python train.py --experts_per_token=2 --router_score="softmax" --init_std_router=0.00749 --dataset="wikipedia_en"
Below are experts of layer 5 (counted from 0) of a mixture-of-experts language model. Rows are named router (the router's row for the expert), up (a neuron's input weights, with its number) and show model dimensions 128-255. Each number is 128 + 32 x the weight over its row's rms, rounded and kept within 0 to 255.
Before each expert's rows: a language model's description of what the expert responds to. This comes from a sample of Wikipedia text that the model never trained on.

# expert 24
What it handles: Pieces inside place, club and saint names, such as Santa, Sri, St, Mc, Little, the n of Blackburn United.
router [177 106  79 181  97  81 177 150 151 166  86 114  91 101 116 113  71 126 109 169  73 125 132  75  90 151 149 192 101  91 148  78 155 105 120 123 117 127  88 118 139 120 131  86  73 128 134 136 138 127 171 115 152 169 122 104 117 109 106 112 184 129 154 133 140 121 158 129 122 137 148 125 188  97 144  88 157 138 119 184  82 109 129 141 121 132 170  97 160 122  83  66 128 127 142 162  95 152 163 145 112 142 130 152 173 174 135 117 111 122 159  70 167 121 141 154 175 119  55 152  77  96 107 111 115 126 120 122]
up0 [108  69 117 101  71 121 104 132 101  88  56 146 122 131 122 132 136  87 125 127 117 159 121 140 153 114 120 113  96 121  88 147 134 144 131 199 178  96 149 158 153 200 118  88  99 151 102 136  66 194 184 152 131 141 170  88 137 119 102 128  76 165 143 146 108  97 161 144  88 114 148 113 115 108  77  95  99 191 142  86 107 172 126 107 109  78 160 145  94 183 132 152 102 159 152 153 163  92  86 126 168 119 122 142 149 115 163 183 145 187 136  70 131 166 112  99 102  83 148 145 153 142  74  82 106  94 110 110]
up1 [135 155 157 122 170 182 153  92 106 125 135 147 112 111  66 114 147 119 151 123 164 108  60 138 125 108 121  79 156 157  82 114 126 161 120 161 166  89 142 142 118 114 140 100 123  84 159 158 115 133 134 200 100 140 143 127 163 103 118  67 115 138 125 163  92 122  74 102  88 159 180 139 107  91 192 140 137 120 110 120 178 149  28 103 123 150 185 120  88 142 162 156  85  74 114  80 145 104 175 136 140 108 157 126 122 150 153 154 129 146  93 140  82 115 115 129  66 137 172  56 160 130 133 136 158 144 120 178]
up2 [119 138 164 120  80 110 117 120  98  94 225 126 129 139 145 116 156 152 106 138 124 107 145 110 109 159 133  94  91 115 142  77 128  69 148 152 150 125 136 117 118 121 209 145 120 144 101 142 131 150  74 122 148 160  83  69  67 152 128 127  86 164 132 147 135 124  98 132 158 102  65 145  85 135 103  99 116 189 142  75 161 112 113 129 141 146 121 125 122  82 140 157  80  90  73 139 115 141 137 111  97  99 109 142 133  78 104 159 113 113 114 175 122 150  77 110 143  42 113 128 106 141 160 187 152 117 140 184]
up3 [126 216 117  72 148 123 107 124  55  80 132 149 117 139 162 138 177 124 145  25 177  75 105 217 117 127 153 151 156 176 136 145 150 130 163 100 132 152 178 143 146  83 166 110 109 136 126 152  49 112 190 145  94 135  59 151  92 141 164 200 161 145 174 130 122 152 103 133 152 110 152 119 108  90 201 122 100 157 135 102 130 161  95 150 143 180 160 186  89 162 139 169 112 121 118  97 149  88 182  74 124 111 105 122 113 126 162 172 138 133 160 138 157 125  99  90 158  42 128 122 195 164 128 127 161 130 165 124]
up4 [142 165 142  89 107  61 133  98 122 138  97 108 142 122 125 147 144  23 108 125 164 182 100 136 112 104 198 154  92 118 133 186 135  88  86 177 140 170 172 220 126 134  64 117 107 163 131 120 208 105  99  93 153 156 159 113 103 159 150 146 131  98 125 138 115 140  95 151 162  71 131  84 121 161 123 191 151 115 172 137 137 135  73 112 137 144 144 165 122 165 140 170  91  90  97  77 148 115 112 110 129  96 107 186 157 114 133 121 113 147 110 124 145 172 120  87 162 147 134 143  87 183 144 138  76 147 139 164]
up5 [110 106 169 103  68 160  61 129 111 138 124 162 136 113 137 157 160 132 128 138 104 192 106 125 138 148 148 108  79 171 132 141 115 104 125 186  90 150 149 168 101 114  91 145 160 133  98 160 127 116 145  82 120 157 135  48 135 140  78  74 123  64 150 137 175 140 124 128 133  83 156 168  98 138 130 177 141 105 128 148 122 146 114 120 132 173 147  96 124  76 135 109 106  98  95  58 135 127 140 134  88  99 156 145  88  85  86 126 166 150  65  97 122 218 126  59 106 116 165  75 136 111 178 146 167 100 152 100]
up6 [187 139  77 112 203 131 170 117 124 118  68 128 118 149  66 111 171 118 140 124 131 113 173 133 155 113 133 134 112 112 106 147 123 137 121 126 160 144 121  81 110 112 134 106 171 148 180  95 148 151 163 118  85  97  86 181 147 108 154  82  74 104 146 112  97 126 119 131 124 146 118 117 169  85  80 104 135 118 151 134 136 134 116 177 144 124 188 160  97  82 159 104 111 123 118 154 144 142 122  58 128 105 147 118 125 131 124 115 176 137 106 200 102 146 131 103  79 163 160 105 132 160 132  93  89 134 166 132]
up7 [ 96 136 168 114 133 150  77 126 116 138 117 161 148  90 133 131 121 157 148 148  88  66 106  52 182 163  93 111 124  77 117 117 152 148 131 122 157  59 175 118 100 160 164 198  60 138 110 127  87 151  77 145  97 167 183 177 126 107  77 169  93 114  91 172 130 124  89 163  93 158  61 158 130  88  77 104 136 142  82 131  59 168 101 145  78 111 128 148 134 141 141 120 167 151 128  91  51  96  79 109 136 118 158 128 118 131 133 100 153 173 111 133 131 168 142 184 144 181 165 164 129 150 100 115 187 127 126 122]
up8 [ 62 156 135 118 169 157 176  65 139 121  76 105 161 117 118 113 135 122 145 127 138 162  84 134 189 146 121 149 150 133 165 195 129 119 121 157 138 154 150 189 117  79 128 135 110 123 214 186 102 148  75 172  83 104 178 178 110  93  98 155 108  82 129 126  90 167  66 120 123 118  64 139 123 166 115 137 126 105 146 102  80 128  97  84 182 174 130 183 115 175 141  84 167 121 140 145 167 109 100 113 144  99 187 126 132 118 158 175 182 100 101 148 136 109 114 120 170 134 160  71 180 125 140 150 108  89 139  75]
up9 [171 127 137  84 152 107 166 120  90 105 127 137 157 104 173 100  81  98 103 175  88 182  89 105 135 113  60 104 146 102 104 172 174 128 120 126 145 200 188 120 112 142  93 125 107  94 133  44  98  97 113  99 146  95 134 163 179  87 141 112 215  80 176 170 142  79 114 100 144  88 126 160 124 192 145 131 100  92 163 123 198 171 114  98 205 142 128 119 142 135 143 140 125  96 174 145 135  76 122 129  58  75  60 155 160 136 118 101 151 153  88 186  82 147 101  91 205 135 161 101 137 129 110 163 171  81 141 150]
up10 [162 142 108 128  90  88  91 141 101  58 114  95  67 129 199 151 136 126 152  91 146  97 109 117 140 109 130  86 145 137  96 188 150 171 148 155 176  97 196 149 133 107 156 182 137 115  88 152 118 161 128 114 139  67 113 155 139 114 138 142 102 155  90 137 162  82 165 146 104 131 148  98 136 123  51 136 120 130 139 107 188 149 157 204 131 151 106  78 153 107 123 143 137  82 190 140 132 159 109 110 164 152 174 122 124 154 107 170 153 139 159 127 122 114 110 148 148 148 165 126 112  89 100  96 175 123 116 153]
up11 [ 68 147 130 152  95  99 119 136  63 122 134  91 167 130 139 159 151  83  90 190 152 129 155 222 116  90 136 155 151 118 129 105 190 129 212 102 130  87 127 154 156  77 145 126  74  61  73 122  31 121 100 106  99  96 110 107 102 122 141 184  81 156  81 110  85 120 114 118 174 135 133 151 147 115 153 133  96 168 124 164 110 130 136 163  86 108  96 112 133  99 137 109  96 130 182 131 115 175  56 132 150 105  79 143 128 147 141 141  87 132 145 105 112 113 173 120 139 111 129 158 121 114  76  52 144 175  60 115]
up12 [142 104 129 179 122 169 150  95 139 164 132 101 138 129 110 138 126 159 132 131 119 141 140 137 100  96 137 130 132 159 202 155  68 130 192 121  75 188  91 146  99 133 139 106  98 160  58 119 174 146 136 177 124  66 158 111 157 160 147  73 203  94  70 136  49 118 193 100 153  70  50  83  86 172 132 109 119 103  90  75 142 139 167  87  92 106 110 129 136  99 138 131 152  91 108 139 117 139 118  62 115 171 201 119  85 144 110 164 147 106 134 137 116 135 124 130 146 115 156 122 172 120 177 129 152  89 127 120]
up13 [107  73 155 131 147 118 101 103  86 130 163 171 107 157 100 179 118 121 154  95 141 129 102 143 138 119 142  85 102 121 170 147  87  78 123 105 127 124 154 162  48 143 121 168 117 156 115 120 136  81  88 123 191 143 120 162 132 117 127 176  82 108 154  85 111  62 172 144 116 177 133  53 110 119 167  96 147 160 117 113 165 111 114 101 105 165  22 161 108 166 139  99 114 133 127 103 118 143 112 100 116 123 155 143 137 133  67 128 130 121 147 164 134 109 132  92  97 129 153 136 162 112 139 140 165 132 113  82]
up14 [111 102 107 139 164  80  77  81 149 136 131 128 137 124 112 123 159 173 160 105 158 117 147 171 129 128 170 102 169 146 149 112 134 125 132  70 132 134 114 104 102 116  98 165 164 140 166 102 116 161 130 105 151 104  89 139 136  97 160 102  74 107 134 122 143 114 127 190 151 148 150 118 154 228 137 143  75 178 154 120 152 144 181 147  92 147 134 103 174  67 133  85  74 165 149  99  92 168  85 119 176  91 131  98 134 105 120 131 123 141 132 143 152 174  82 162 116  96  77 144 136 128 149 132 115 154 106 119]
up15 [100 185 117 120 134 181 167 105 111 115 159 128  98 124 136 199 176 143 113 128 108 111 101 116 145 107 161 123 144 142 115 113 146 185 127 146  92  95 222 143 101 157 193 105 107 123 120 101 153 137 163 179 154  85  81 133 146 115  92 176  88 123 143 153  90 150 137  80 145 147 113 108 156 158 127  93 156  82 114  81 120 103 148 140 187 118 126  68  93  97 132  89 175 147 160  99  92 134 128  81 147 120 134 175 103 121 141 149 125 138 118 173 100 149 128 168 133 150 125 131 149 114 156 158 203 162 146 106]
up16 [ 91 103 157 139 125 158 125 106 125  74 100 158 209  80  96 129 116 135 182 166 172 147  92 160 130 127 198 178 179 157 134 156 162 131 144 153 124  97 181 157 138 132 201 148 144 171 129  88 153 109 193 160 131 176 184 130 132 145 150 139 100  99 134 108 106 166 138 130 148 133  71 110 128 126 123 111  88 118 169 117 159 162 122 159 130 147 122 104  60 124 128 178 164  76 136 103 198 169 104 129 108 108 155 115 157  93 116 144 113 114  73 134  92 137 183 109 142 161  72  96 121 114  86 108 161  85 103 107]

# expert 3
What it handles: Middle syllables of non-English names and words, often with diacritics, in credits, taxonomy and tables, such as Res(nais), Mor(meck), P(and)ey, ș.
router [151 132  78 159 153 149 183 131 157 135  82 102 145 155 125  85 177 185 106 142 111 128 109  98  97 205 133 143  91 175 133 132 149 136 139 109 139 118 112 168 132 100 143 131 179 122 155 111 128 199 113 137 106 192 164  78 157 181 138 199 129  78 112 166 135 130 164 158 174 149 111 142 173 141 158 203 135 110 145 139 165 133 147  66 111 150 127  71 142 177 140 169  76  61 100 170 108 168 137 140 172 213 153 129 124 148 160  98  76  94 124 149 145  65 158  81 116 149 130 149  99 152  96  44 109 118 101 158]
up0 [ 87 160 111 116 104 142 176  77  84 162 130 114  98 115 155 182  90 171 155 103 122 156 135 220 140 142 123 132 142 174 164 148 131 115 124 170 186 165 150 131 164 106 147  88 146 129 138 151  87 150  93 140  98 127 145 135 169  82 156 156 159 161 121 144 153 141 147 110  95 113 156 133  90 111 134 125 102 102 132 133  58  98 155 107 137 146 197 144 156 129 136 148  68 144 142 142 152 127 100 144  90 182  97 127 146 144  77 202 156 122 109 109  87 111  92 160 118 157 111 131 137  95 130  74 131 135 101 150]
up1 [157 118  80 169 152 146 139 163 128 134  94 134 114 119 142 121 140 167 192 139 103 101  93 160 160 142 149  86 136 132 153 138 141 113 158 139 151 121  84  98 162 189 142 100 138 156  53 160 106 112  90 128 151 108 107  92  98 124  72 143 167  71 116 153  80 148 139 235 139 114 182 125 128 111 181 121 161  75 158  68 171  79 136  85 125 126 171  52 131 122 133 163  71 108 111  92 117 135  80 134 171 158  97 122  75 103 112 121 132 131 146 148 146  54 170 145 108 101 162 236 133 168 125  70 123 115 110 172]
up2 [ 73 120  69 100 150  83 133  98 133 140 174 130 132 111  50 108  75 131 118 134 111 160 173 167 132 109 123  56 140  82 125 151  71 115 161 141 112 132  98  57 142 145 179 166 141 184 104 118 101 120 101 113 139 140  70  85 112  96 148 117 138  89 119 139 140 142 135  86 105  64 118 132  80 152 118 103 158 124 110 141 114 101 145 134 119 177 118 141 103 110 165 147 188 151 161 167 113 132 165 133 100 108 125  88 106 205 131  92 149 179  79 157  18  85 111 143 160 100 126 104 147 112  84 146 117 144 155 145]
up3 [115 134 123 176 109 115 122 148  94 148 152 129 170 157 125 116  54 134  86 126 144 118 102 168 181  93 101 153 124 114 168 163 151 131 101 158 137 152  61 125 130  96 130  89  59 148 109 125 147 161 147  98 133 144 174 113 138  70 135 112 164 115 110 184  48 114 115 138 172  87 150 113 133 104 142  95  70 133  57 120  91 112 194 102 115 125 138 128 120 111 158 142 151 146 134 177 129 138 134 118 114 178 125 152 121 159 140 148 105 128 118 183 108 171 137 100 122 133 120 140  88 118 122  70 125 117 149 156]
up4 [165  83 154 126 135 207 151  79  80 121 126 171 130 157 167 139 153 147 179 192 115 123  63  96  92 177 165 127 128 149 159  61 151 124 114 112 109 129  82 183 130 136 150 189 158  52 131  90 140 173  56 163 241 149 112  75 156 155  98  74 138 157 136 133 131 118 120 159 139 159 154  80 128 192 102 143 184 133 173  81 148  57  88  93 125 107  77 127 135  80 136 127 111 164 109  80  84 109 120 164 165 139 122 128 140 141 105 122 140 129 115 138 144 156  81 121 139 177 183 102 105 117 119 177 109 162  79 150]
up5 [173 133  88 125 161 168 121 157 143 139 133 177 155 143 146  99 112 185 106 191 137 159 131  88 181 118 103 135 126 117 129  80 134 113 179 160 113 116  74 181 111 136 118 149 105  97 149 111 115 123 125 129  95 100  83  84 111 115 173 162  80 165  83 130 120 122 199  83  95  96 146 205 153 131 131 142 124  76 151 110 118 127 141 112 101 127 151  65 104 115 144 166 114 126 158 147 131  88 152 101 138 115 160 137 123 161 170 104  65 197 147 108 107  62 106 122 174 140 100 132 103 138  99 119 105 142  99  75]
up6 [163 146 158 109 162 199  81 124 142 130 121  94 141 112 119 134 169 135 124 122 176 158 156 135 148 110 111  97  62  87  77 186 127 139  50 127 111  90 124 156 158 131 137  76  82  97 157 143 102  95 146 139 171 131 178 118 112 115 156 129  96  80  91 139 128 144 112 121 107 151 166 143 122 126  80 104 112 121 149  68 122 134  88 137 100 140 104  98 138 154 149 173 140 125 148  93  80 150 114 146 102 175 186 161  77 125 114  50  97 120 149 128 101 115 124 137 136 129  68 151 106 205 162  98 117 186  80 138]
up7 [ 73  72 100  68 115  72 140  83 122 131 156  36 120 168  69 174 101 165 112 131 104 100 173 130 140 175 115  74 143  99 108 171 128 137 138  49  68 137 124 163 107 111  76 121 118 108 113 162 120 191  98  97 165 128 136 116  97 122  58 138 121 128 121  71 150 152 132 165 109  83 148  91 134 203 138 143  98 146 179  93 121 108 125 106 145 168  89 118 164 150 126 169  80 114  74  84 150 194 112 133  88 107 196 161 131 143 149 163 133 147 108 150  99 108 168 150 179 117 129 194 129 111 130 172  64 151  70 115]
up8 [117 127 103 118 178 129 158 109  71 141 111 103  64  91 139  96 157 142 151  69  86 104 161 116  72 139  76 167 196 120 172 155 113 115 132  89 123 167 144 121 142  93 110  93 171 144 154 128  79 143 100 100 107 102 181  98  63 145 168 155  88 107 120 177 161  94 177 154 124 141 100 173 144 135 125 126 126  85 173 133 170 153 185 188 174 119  55 195 170 157 164 138 103 152 138 134 100 180  95 158 143 175 157  91 141 112 111 102 162 141 140 105 166  79 145 136 119 155 126  86  81 150  80 195 182  65  47 101]
up9 [119 118 150 144 132 103  94 148 127 134 112 137 111 103  80  75 145 144 129 122 156 124 159  91  80 142 102 151  85 140 118 149 182 173 124 169 131 186 130 121 112 123 139 169 114 104 159 152 128 159 211 172 142 159 140 145 146  98 119 170 130 126 129 165 141  88 128 157 196 126  49 122  93 161  75 140 144 139  97 141 105 109 108 100 167 137  92  88 117 149 160 129 103 118 176 116 135  85 179 146 152 114 144  65 178 158 128 129 113 105 154  90 173 124  68 124 166 112  96 112 100 140 123 160 146 147 122 104]
up10 [ 65 145 134 117 145 148 147 111  97 109 111 138 101  87  94 125 161 185 105 149 106 162 161 109 116 116  79  93 116  87 191 111 115 160 180 139 123 126 127 157  73 109  77 155 121 144 159 140 172 161 139 150 175  61 114 119 131  86 111 109 103 139 120 123 217 127 175 191 122 137 123 123 126 138 107 140 145 118 124  68 100 113  94 124 141  87  65 105  89 159 135 128 120 117 140  87 128 120 159 184 109 103 109 130 131 110 143 145 138 124 124 141 172 135 190 121 179 106  93 173  98 174 119  98 177 150 137 116]
up11 [193 119  87  66 201 113 160  96  53 122 121 138 104 166 128  94 145 142  94 109 124  98 139  92 157 146 179 150 159 132 112 133 170 149 149 147 130 152  97 139 124 111 115 112 132 112 148 140 160  70  77 147 145 118  91  98 115 129 196  79 160 110 134  68  94  85 131 108 137 123 165  76 154 101 126 112 135  86 142  79 147 113 132 136 130 102  94 165 106 132 148 121  76 153 163  74 173 128 139  51 130 177 132 145  92 144 114 134  91  81 165 136 143  85 164 136 122 135 211  87 136 169 170  86 133 163  50 112]
up12 [ 93  85 127 141  87 128 143 133  94 136 142 126 169 151 174 131 147 157 119 169  98 146 139 128  96 101  59 105 177 110 152 165 134  55  96 128 133 116 180 123  66 154  82 114 102  78  70 167 162 188 149 185 154 173 113 118 117 159 198 103  84 108 162 137 169  89 120 124 154 190 113 111 123 119 102 127 163 190 153 101 131  89 123 145 137 173 103  61 144 131 140 159 110 146 150 162 166 157 152 126 102  96 131 117 166 121 121  89 131 166 134 154 163 108  68  43  74 189 150 139 156 163 110 111 162 155 117 142]
up13 [102  98 207 152  93 126 153 110 121 107 163 107 142 118 161 144 135  93 159 113 170 134  82 132 150 125 222 130  74  84 192 180 119  97  83 177 111 125 151 141 131 131 131 132 101 124 104 149 130 136 135 126 149 183 100 133 138 125 196 148 100 131 104 107 173 100  91 131 130 191 121 153 100 104 136 121 168 171 140 124 102 129 138  85 129 123 105 105  87 141 133 107 106 156 135  98 143  72  87 159  99  93  93 115 125 143 122 139 154 117 141 143  80 171 110 139  99 123 104 150 149  58 139 144 140 101 136 116]
up14 [185 138 111 153 119 143  80  85 110 118 128  91 135 100 161 138 169 112 173 124 152 124  67 145 160 131 130 194 104 141 110 149  71 169 120 158 131 108  80 120 113 121 190 151 162 146 130  99 176  37 152 124 156 128 163 137 122 161 141 142 181 107 124 170  91 189 155 121 142 164  49  84 113 157 160 134 126 155 130 111 164 141 174 127 124 156 178  94 154 114 141  95 142 146 130 141 101 166  77 164 186 124 142  80 169 140 157 168 189 160  95 127 101 141  92  80 118 112 118 116 147 130 109  92 164 135 144 156]
up15 [131 160 103 104 135 186  82  81 158  94  53 172 185  89 120 122 140 121  88 176 152 124  87 106 107  64  98 141 146  66 147 138 113 130  93 122 113 139 106 158 143 148 112 148 109 144 100 103 151 140 128 102 110 157  77  92 146 153 117 166  89 160  49 122  68 165 139  92 140 104 170 195 173 104 135 143 125  96  58  73 120 130 184 115  92  71 149 119 143  93 148 158 157 200  95 105 112 119  84 145 135 118  80 141  61 127 199  64 108 176  73 109 102 115  97 115  81 105  71  72 103 100  37 145 119  88 130  95]
up16 [121 159 176 121 167 105 125 148  98 122 181 187 175  96  88  91  95 146  99 186  92  85 158 141 102 138 214 145  93 145  85 105 101 166 100 103 142 157 172 177 152  80 117 101 125 128 162  98 116 159 124 145 132 129 100 118 134 138 201 169  99 141 123 194 109  78  69  94  43 173 136 187 149  72  69 104  86 157  99 119  69 144 111 124  96 100 139 192  83 113 161 142 144  82 111 153 124 170 153 120 136 149  86  98  92 123 136 144  79 145 158 111 157 167  93 130  63 161 141  86 148 157 105 161 186 106 128 144]

# expert 18
What it handles: Capitalized content words inside titles and proper names of institutions, works and awards, like Royal, Museum, Battle, Best, Department, Development.
router [ 91 145 112 124  79  97 141  88 138 141 158  94 136 116 128 165 106 118 143  79 125 159 119 168 104 111  99  98 103 102  78 130 141 104 180 168  91 147 175 114 105 185  77 146 117 191 141 171 158  95 167  57 161 181 114 157 131 137 101  81 168 121  85  78 129  82 148  85 169 110 165 123 153 168 173 109 170 134 129 151 137 133  99 150 119 181  86 133 113 182 106  69 100 137 132 155  69 190 103 108 163 110 171 134  89 131 141  98 108 102 127 121 107 151 125  79 143 123 126 153 109 147  70 145 136  95  85 129]
up0 [160 153 163 124  99 148  99 163 104  87 198 142 146 113 160  88 136  83 121 153  55  89  77 214 115 132 127  27 127 121  97 141  76 138 107 158 185 141 155 103 146 115 174 154 136 128 140 107 181 172 135 121 108 108 113 148 156 128 138 168 107  89 155 124 116 133 114  90 153 100 135 149 117  50 163 120 127 128 109 156 135 138 169 162 141 121 131 169 147 146 139 133 109 109 200 121 115 128 168 150 169 117 168  73 114  60 113 121 149 194 103 186  63 127  48 106 152 152  94 144 101 113 135 112 124  66  84 164]
up1 [ 98 128 137 121 196 118 141  64  97 144 132 120 197 129 123 151 177 120 169 123 133  54 105 130 138 120 156 144 110 162 147 155  84 159 161  79  90 112 162  88 147 112  71 125 200 164 118 112 158 117  92 112 208 104 114  85  96 109 105 178  62 135 140 113  85 142 103 126 145 132 114 159 117 145 167 124 123 121  56 116 145 128 101  96 133 119 140 125 151 122 136 108 164  84 118  86 127 137 114  96 147 127 108 107 170 105 107 170 126 129 123  92 119 103 161  56 176 101  96 137 111 129 148 124 125 110  65 132]
up2 [145 187 143 126 100 187 165 136  78 220  83 113  96  79 116 112 116 138 103  92 117 159 142 169 137  94 157  69 117 127 163  96 129 134 155 183  49 147 117 167 166 113 131  84 114 126 107 179  93  93  83  74 116 158  96 174 156 148 137  93 120 106 149 109  87 143  79 114 151 144 138  95 173 107 104 156 181 120 153  91  71  45 156  96 124  87 158 141  82 174 148 136 176 134 123 169 118  89  68 110 120 156  75 133  53 183  74 133 114 179 122 159  84 162  22 104 127 122 141 139 114 155  86 138 141 133 187 162]
up3 [136 106 135 155 136 132 127 140 147 174 139 161 181  99 117 126 172 156 133 148 143 124  72 136 216 166 159 112 129 159 127 151 187 169 101 147 121  80 139 153 136 152  72 134 121 133 113 191  88 130 143 120 103  86 139 158 128 138 118 203 135 125 117 134 126  75 109 202 176 151 109  79 156 121  81  85 143 128 190 116 110 139 122 195 119 116 152  71 127 171 146 188 131  93 152 107  97 111 145 115 138 173 173 170 137 131 136  68 156 133  60 135  86 121 106  76 116 147  74 147 132 103 115 173 199 157 141 188]
up4 [132  95 158 146 166 123 118 116  58 122  96 125  96 164 103 180  96 137 123 143  75 128 132 195 127 118 131 126 131 113 103 147 128 140 171 148 119 119  37 115 154 126 113 100 111 148  75 114 106 119  92 135 111 104 137 136 144 113 122  93 121 121 165 159 106 179 143 153 134  97 128  91 142 152 121 154 136  92 114 151 159 148  88 164 115 123  93  82 118  95 132 128  90 131 150 134 233  87  91  87 126 116 131  48 121 125 141 156 199 145 199 137 150 141 150 100 115 129 223 105 142 110  98 103 169 148 123 124]
up5 [138 124 129 112 130 101 124 102  57 165 144 136 179 205 123 156 143 160 156 123 134 153 124 180  86  50 140 129 107  44 136 105 112 150 166 129 129 192 148 142 218 163 106 107 140 151 113 118  96 119 143 133 144 151 162 144  81 137 121 119 107 139 126  82 178 121  81 126 152 127 125 158 163  74 136  90 125 103  95 181 152  92 123 127 113 127 113 160 126 115 144 131  80 130 146 113 110 137 153 121 121 161 160 111 177 164  96 107 151 118 130 142 138 109 165 175  99 138 202 124 138 163 127 133  98 174  84 115]
up6 [158  73 165 204 142 175  69  35  82 141  93 171  71 135 153  57 157 158 102 159 189 124 136 158 128 148 100 146 173 144 171 177 148 176 141 164 142 138 116 106  41 133 111  71 134 149 134  82 133 136 108 169 144  83 104 103 118 103 156  92 124 109 177 116 153 116 115 194 147  96 106 119 106 174 112 177  88 114 154  89 179 107  92 161 137  96 145  80 130 118 140 114  97 111 149 131 164 125 150 135 122 147 113 100 126 106 126 133 161 174 111  96  88 140  94 100  59  71 141  60 140 147 103 137 170 150 148 144]
up7 [146 126  41 131 185 119 133 129 159 147 137  82 112  92 152 160 108  76 102 170  91 111 137 129 103  75 104 170 130  93 116 150  98  61 150  76 186 132  75 185 188 171 101 128 136 105 153  99 119  77  99 162  98  76 160 148 108 123 158  95 139 133 139 134 172 118 176 129 131 120 153 135  83 131  80 166 124 110 170 139 152 184 115  63 189 103  93  98 153  98 134 136  83 128 189  96 116 117 127 130 105 148 136 144 165 166  97 138 170 176  77 185 117  28  74 170 133 162 155 118 100 113 138 123  52 165 129 112]
up8 [143 137  82 107 101 182 133 119 130 119 190 133 163 119 127 187 136 124 170  95 159  78  86 107 149 148  86 145 133  81 144 177 116 129 155  93 147 141 136  87 110 136 136  98 157 125 126 185 118 120 103 155 141  98  97 115  65 145 168  77 108 118 177 119 112  93 110  89 119 133 120  98  77 122  95 172 107 119  90 105 152 103 176 109 186 127 166 189  95  53 128 183 115 114 171 138 117 113  68 133 106 114 134 123 194 111 115 164 161  97 121 163 100 120 119 121 161 138 124 140 132 115 139 133  96 170 133 211]
up9 [119 133  81 143 108  95  71  95 136 105  32  93 145 116 104 155 164 142 116 168 148 129 156 125 135 141 121 101 112 109 110 162 112 139  92 169 181 112 199  77 151 151 137 148 215 168 141 118 118 179 111 120 165  61  67 164  82 106 115 113 152 161 109 117 190 135 126 160  85 178 126 183 170 174  99 112  74 133 142 154 191 109 108  85  73 148 135 114 134 101 127 128  89  66  97 127  77 109 121 125 119 150 109  92  52 106 174 111 127 138 119 115 159 106 166 131 147  59 151 179 139 151 149 118 129 166  95 143]
up10 [163 125 128 102  71 139 137 136 134  72 125 167  97 129 174  87 131 109 119 135 142 227 109 149 117 173 127 169 112  79  91  86  89 109 144 138 153 158 104 124 130  82  74 133 124 120 185 145  90 152  96 167 115 109 156 160 138  91 161  98 151 116  93  95 234 114 140 162 133  81 129 114 153 107 137  97 111  81 157 131 103 159 117 118 168  95 154 110  85 133 133 115 165 113 116 138 118 123 118 171 144 177 199 120 181 161 156  83 149  66  64 183 118 125 137 155 111 184 119 170 177 169 136 103 132 136 142 104]
up11 [ 80 155 132  84 173 142 120 117 107  90 137 143 134 155  96 181 115 108 144 128 112 104  98 113 151 116 132 132 148 170 107 124 108 180 116 194 172 101  87 142  57 103 166 141 142 103 120 200 153 203 148 125  98 145 101 160  89 165 134 153 116  63 133 122 157 175  84 169 142 180 169 181 170 136  96 122 133  98 149 171 162 139 106 134 142 123  50 109 151 138 140 140  97 165 117 111  80 169 176 146 191  84 158 121 100  93 156 140  66 115 162 124 127 148 143 105 173  81 108 114 158 120 156 139  63 151  92  82]
up12 [101 108  59 116  53 166  82  63 152  93  94 103  78 102 146 165 129  67  94 110 152 120 101 128 143 204 111 144 131 150 147 131 115 100 149 149 168 101  96 112 164 113 150 143  87 133 166 140 117 181 119 117 110 112 126 135 125 103 108 118 127  97 146 134  82 103 118  54 118 165  78 169  49 129  62 133 120 114 183 159 105 137 113  74 114 154 158 127  89 131 123 136 169 108  99 139 146 149 135  87 181  71 112 121  95 218 166 137 119 108  91 117 161 114 150 137 112 109 159 161 173 137 129 106 160 104  96  81]
up13 [177 134 128 149 201 160 101 105  84 142  94 178 135 109 175 146 153 111 150 161  93 168 153 149 132 150 145  60 125  82 181 147 160 105 119 170  83 138 118 148 134 153 164  95 130 112 157 153 124 147 109 137 117 129 120 113 146 184 160 117 144  76 146 154 115 152 142 159 125 125 134 122 132 173  32 114 154 141  94  72 113  62 145 161 147 112  95 133 143 151 131 136  62 125 122 139  95  88 133 139 132 168 137  83  73 109 172 110 171 151 121  82  93 131 105 118  73 174  99 171 150 167 116 116 165 118  66 159]
up14 [ 84 126 146 104 115 139 136  95 123 126 140 170 173  36  99 163  97 112 171 139 127 145  91 117 165 121 119 103 160 164 171 162 142  76 137 132 175 142  98 120  90 113 126 134 135 111 140 165 141 114  93 126 103 157 108 145 167  96 146  91 149 126 138 178 166 116 121 120 118  48 143 123  40 180 175 164  58 115 170  67 147 135 105 156 150 131 137 125 132 162 133 173 170 150 154  65 161 127 102 101 148  86 113 142 153 104  87 180 134 179 156 143 133 178 126 137 115 117 147 124 134 169 108  92 138 132 174 123]
up15 [129 138  90 160 151 123  77  63 141 143  88 124  80 131 141  93 122 103 165 136 127 108 109 191  87 152 122 142 178 159 107 169 120 130  71 127 141 125  77 154  72 163 171 105 119 175 143 139 166  49 172 152 100  78 151  52 108 113 182 105 116  92 206 110  60 109  78 112 126 113 131 131 143 158 175 116  70 143  72  99 139 134 177 111 130 103 172  94 129 160 132 205 142 126 130  96 116 129 102 100 149  78 111 133  97  76 154 158  93 133 128 126 139 107 132 111 173  89 165 101 116 147 152 176 112 152 113 149]
up16 [145 146  93 152 144  69 104 135 138 126 166 109 154 163 149 127 144  70 153  63 106  74 170  94 112 144 126 126 138 107  97 105  89 163 140 136 135 107 108  67 103 125 117  43 165 138 147 126 151 121 103 165 161 159 104  76 123 137 125 118  92 154 203 136  93  54 131 113  63 182 166  93 123 144  77 148  40 112 112 113 128  97  94 173 127 165  80 167 138  96 145  74 104 102 123 148 153 120 118 138 157  85  78 102 158 138 127 168  92  68 161 134 123 118 182  88 175 120 119 148 113 105 190  82 123 108 127 132]